config.toml
d_shared_expert = 128
router_score = "softmax"
normalize_top_k = false
balance_bias = false
init_std_router = 0.0107
norm_eps = 1e-06
optimizer = "muon_hyperball"
beta1 = 0.95
grad_clip = 2.0
seq_len = 1024
train_tokens = 276900000
steps = 4226
dataset = "wikipedia_en"
Below are experts of layer 6 (counted from 0) of a mixture-of-experts language model. Rows are named router (the router's row for the expert), up (a neuron's input weights, with its number), down (a neuron's output weights, with its number) and show model dimensions 64-127. Each number is 128 + 32 x the weight over its row's rms, rounded and kept within 0 to 255.
After each expert's rows: a language model's description of what the expert responds to; "comes before" lists some tokens at least twice as common just after its tokens as in all text. This comes from a sample of Wikipedia text that the model never trained on. Tokens count by the router's weight.

# expert 33
router [133 118 118 124  92 150  99 152 101  83 139 173 129 157 153 137 125 147 138  95 114 119 126 175 148 145 169 151  97 128 158 115  81 122  74 138 153 168  44 137 144 147 164 182  42  83 150 128 120  68 148 148 131 170  93 127 133 181 124 188 150 112 168 186]
up0 [ 49 170 132 181  71 166  95 161 118  89 153 148  90 122 122  79 116 142 120 149 133  96 137 146 153 153 169 110  98 114 166 120  93 148 101 164 155  85  71 135  56 104 143 184 121 109 139  93 129 124 115 123 125 163 142 136 172 191 169 151 112 126 121 174]
down0 [159 134 105 155 158 164 139  96 142 110  91 132 115 150  77 114 137  99 127 101 127 175 103 180 126 144  90 104 112 174 138 157 125  83 132 171 128 107 132 207 192 147  93 156 174 167 120 156 162 127  73 148 165  74 111  88 159 100 104 151 128 141 100 110]
It responds to: Sentence ends, section headings. Sentence-final periods and semicolons before a new sentence, plus paragraph breaks and == heading markers opening sections like See also.
comes before: "The ", "In ", "He ", "It ", "She ", "This "

# expert 52
router [152 142 112 130 182 156 184 123 112 120 140 163 108 130  88 103 121 159 151 113 114 147 127 121 107 171 136 126 118  75 118 114 106 118  77 117 108 100 112 129 108  85 159 108  90 137 150 113  97 132 101  80  83 140 106 119 155 139 129 102 157 144 102 169]
up0 [ 88 230 109 158 153 148 138 128 147  50  96 222 131 137 141 118 108 146 177 118 100 125  66 164 104 120 164 108  98 175 149  89 116 125 122 121  84 120 200 186 153  87 195 117  83 193 166 152 137 150 141 124  61  40 123 125 136 115 112  98 155 137 159  98]
down0 [146 120 124 167 114 196 112 122 146  87 152 138  88 122 170 122 127  91  97 173 114  72 185 140 154 118 115 137 155 139 125 156 170 115 116 107  99 129 167 143  91 121  81  98  85 156  56 132 109 102 128 100 179 112  90 155  98 175 159 177 112 110  94 149]
It responds to: Units and table breaks. Line breaks ending table rows, and unit abbreviations after numbers in infoboxes and tables, such as km, sq mi, kg, m.
comes before: "| ", "|", "(", "^{", "mi", "|---|---|---|---"

# expert 39
router [ 98 112 159 137 101 148 115 125 152  28 163 107 152 149  39 100  81 163  73 146 144 144 131 130 129 187 119 103 113 151 175  97  81 126  60 108 120 125 167  93 137 131 129 106  86 109 134 152 150 117 142 121 126 118 113 147 128 144 152 155 109 140 152 116]
up0 [ 93  99 109 159 129 104 174 183 156 197 117 153 125 163 144  96 121 130 114 129  91 145 156 154  72 138 165 135  91 166  74 126 131 122 140 160 103 140  84 159 105 155 115 110 130 138 133  99 173  64 127 139 119  61  97 123  99 108 147 133  95 116  57 134]
down0 [138 141 125 188 101 141 114 103 136 169 112 144  99 153 181 161 134 139 118 132 142 113 141 106 114  98 162 142 123 171 113 179  83  88  99 100 157 145 155 207 134 135 163 192 155 156 181 146  79 121  84 154 151 124 175 107  80 167 100 118 163 101 166 115]
It responds to: List-item line breaks. Line breaks ending an infobox or list entry before the next "- " item, plus closing parentheses and semicolons in structured data.
comes before: "- ", "\n", "\n\n", "|---|---|---|", "|---|---|---|---|---|", "|---|---|---|---|"

# expert 29
router [ 71 101  79  85  42 130 183 162 156 147 156  90 119 168 141 127 136  90 159 169 113 163 144 128 144 128 165 118 162 138  99 163 118 118  78 141 162  58 134 107 149 180 106 115 106  90 121 133 146 147  73 145 179 127 132 128 128 121 103 106  94 128 135 161]
up0 [160 167 190 110 157 108 166 130 107 146 146  82 150 186 130 122 142 102  97 158 121 112 108 135 151 146  90 111 141  31 141 151 104 126  85 121 145 163 128  91 197 152 130 133 190 155  96 114 120 107 158 166  84  62 138  80 167 139 135 153 116  89 122 147]
down0 [116 116 104 153 105 146  89  57  68 153 184  87 131  58 102 120  87 136 113 159 172 112 137 149 114 160 170  99 151 176 179  87  83 148 153 140  80 155  67 110 154 135 149 140 114 157 139 168 154  94 169  98 112  77 169 158 112 128 102 152 135 169 150 136]
It responds to: Suffix pieces in names. Short pieces like an, on, en, a, i inside foreign names and taxonomic Latin names, such as Pang-an, Est-on(ian), Gig-an(tochloa), -idae.
comes before: ", ", "\n", "'", ". ", "-", "ian "

# expert 18
router [146 137  98 115 132 101 143 156 130 148 148 178 114 145 119 143 135 217 123 142 123 175 186  92 151  97 141 141  95 188 148 158 137 110 143 130 150 142  63 112 165  94 108 136  34  79 129 201 115 116 195  87  84 138 166 133 148 164 150 173 198  75 111 113]
up0 [ 91 182 101  88  81  99  57  96  76 138  93 215 175 123  94 155 121 124 112 147 116 132 175 157 140 138 126 117 158  79 135 130 156 207 159 154 108 118 186 192  97 150 173 179 140 164 105 158 174 140 136 109 114 131 140 100 140  73 110 105  88  66  92 126]
down0 [ 70 117 123 162 102 162 131 104 124 139 123 183  95  55 104 137 140 148  97 163 113 126 124 146 151 127 152 158 123 168 141  82 179  77 114 153 113 170 127 149 120 111 106 132 121  94  95 158  83 134 156 108 130 109  57 157 161 111  76 109 152  55 128 150]
It responds to: Paragraph breaks, ordinals. Double line breaks before section headings or new paragraphs, plus ordinal suffixes and title adjectives, such as 2nd, 3rd Earl, Royal, First.
comes before: "==", "= ", "===", "The ", "== ", "In "

# expert 31
router [187 138  96 100 189 172  94  94 140 111 138 155 121 140 104 110 116 136 117 111 151 146 120 131 139 105 130 115 123 112 122  92 165  88 148 144 105  92  41 152 128 141 127 137 162  61 143 139 124 118 151 160  92 170 149 140 151 130 150 147 131 125 108 114]
up0 [123 120 166  98 117 177 117 127 115 138 153 138 124 182  75 105 155 112 202  95 105 111 123  78 149 127  85 138 119 105 111 101  98 132 146 183 155  93 167 120 135 146  72 139 132 169 116  77 106  84 137  60 106  49 108  68 195 117  60 130 126 112 118 116]
down0 [ 86 148 158 128 216 101 143  73 110 119  94 117 122 117 196 140 116  50 118 152 109  89 168 147 152 133 138 170  54 144 148 140  85 175  86 175 120 154 130 107 136 115 168  99  97 114 122  99 157 133 113 123 108 123 155  60 111  93  96 129 151 158 134 144]
It responds to: Person role nouns. Word endings and nouns naming a person's role or nationality, such as attorney, engineer, President, director, feminist, American.
comes before: "of ", "and ", "who ", "in ", "for ", "("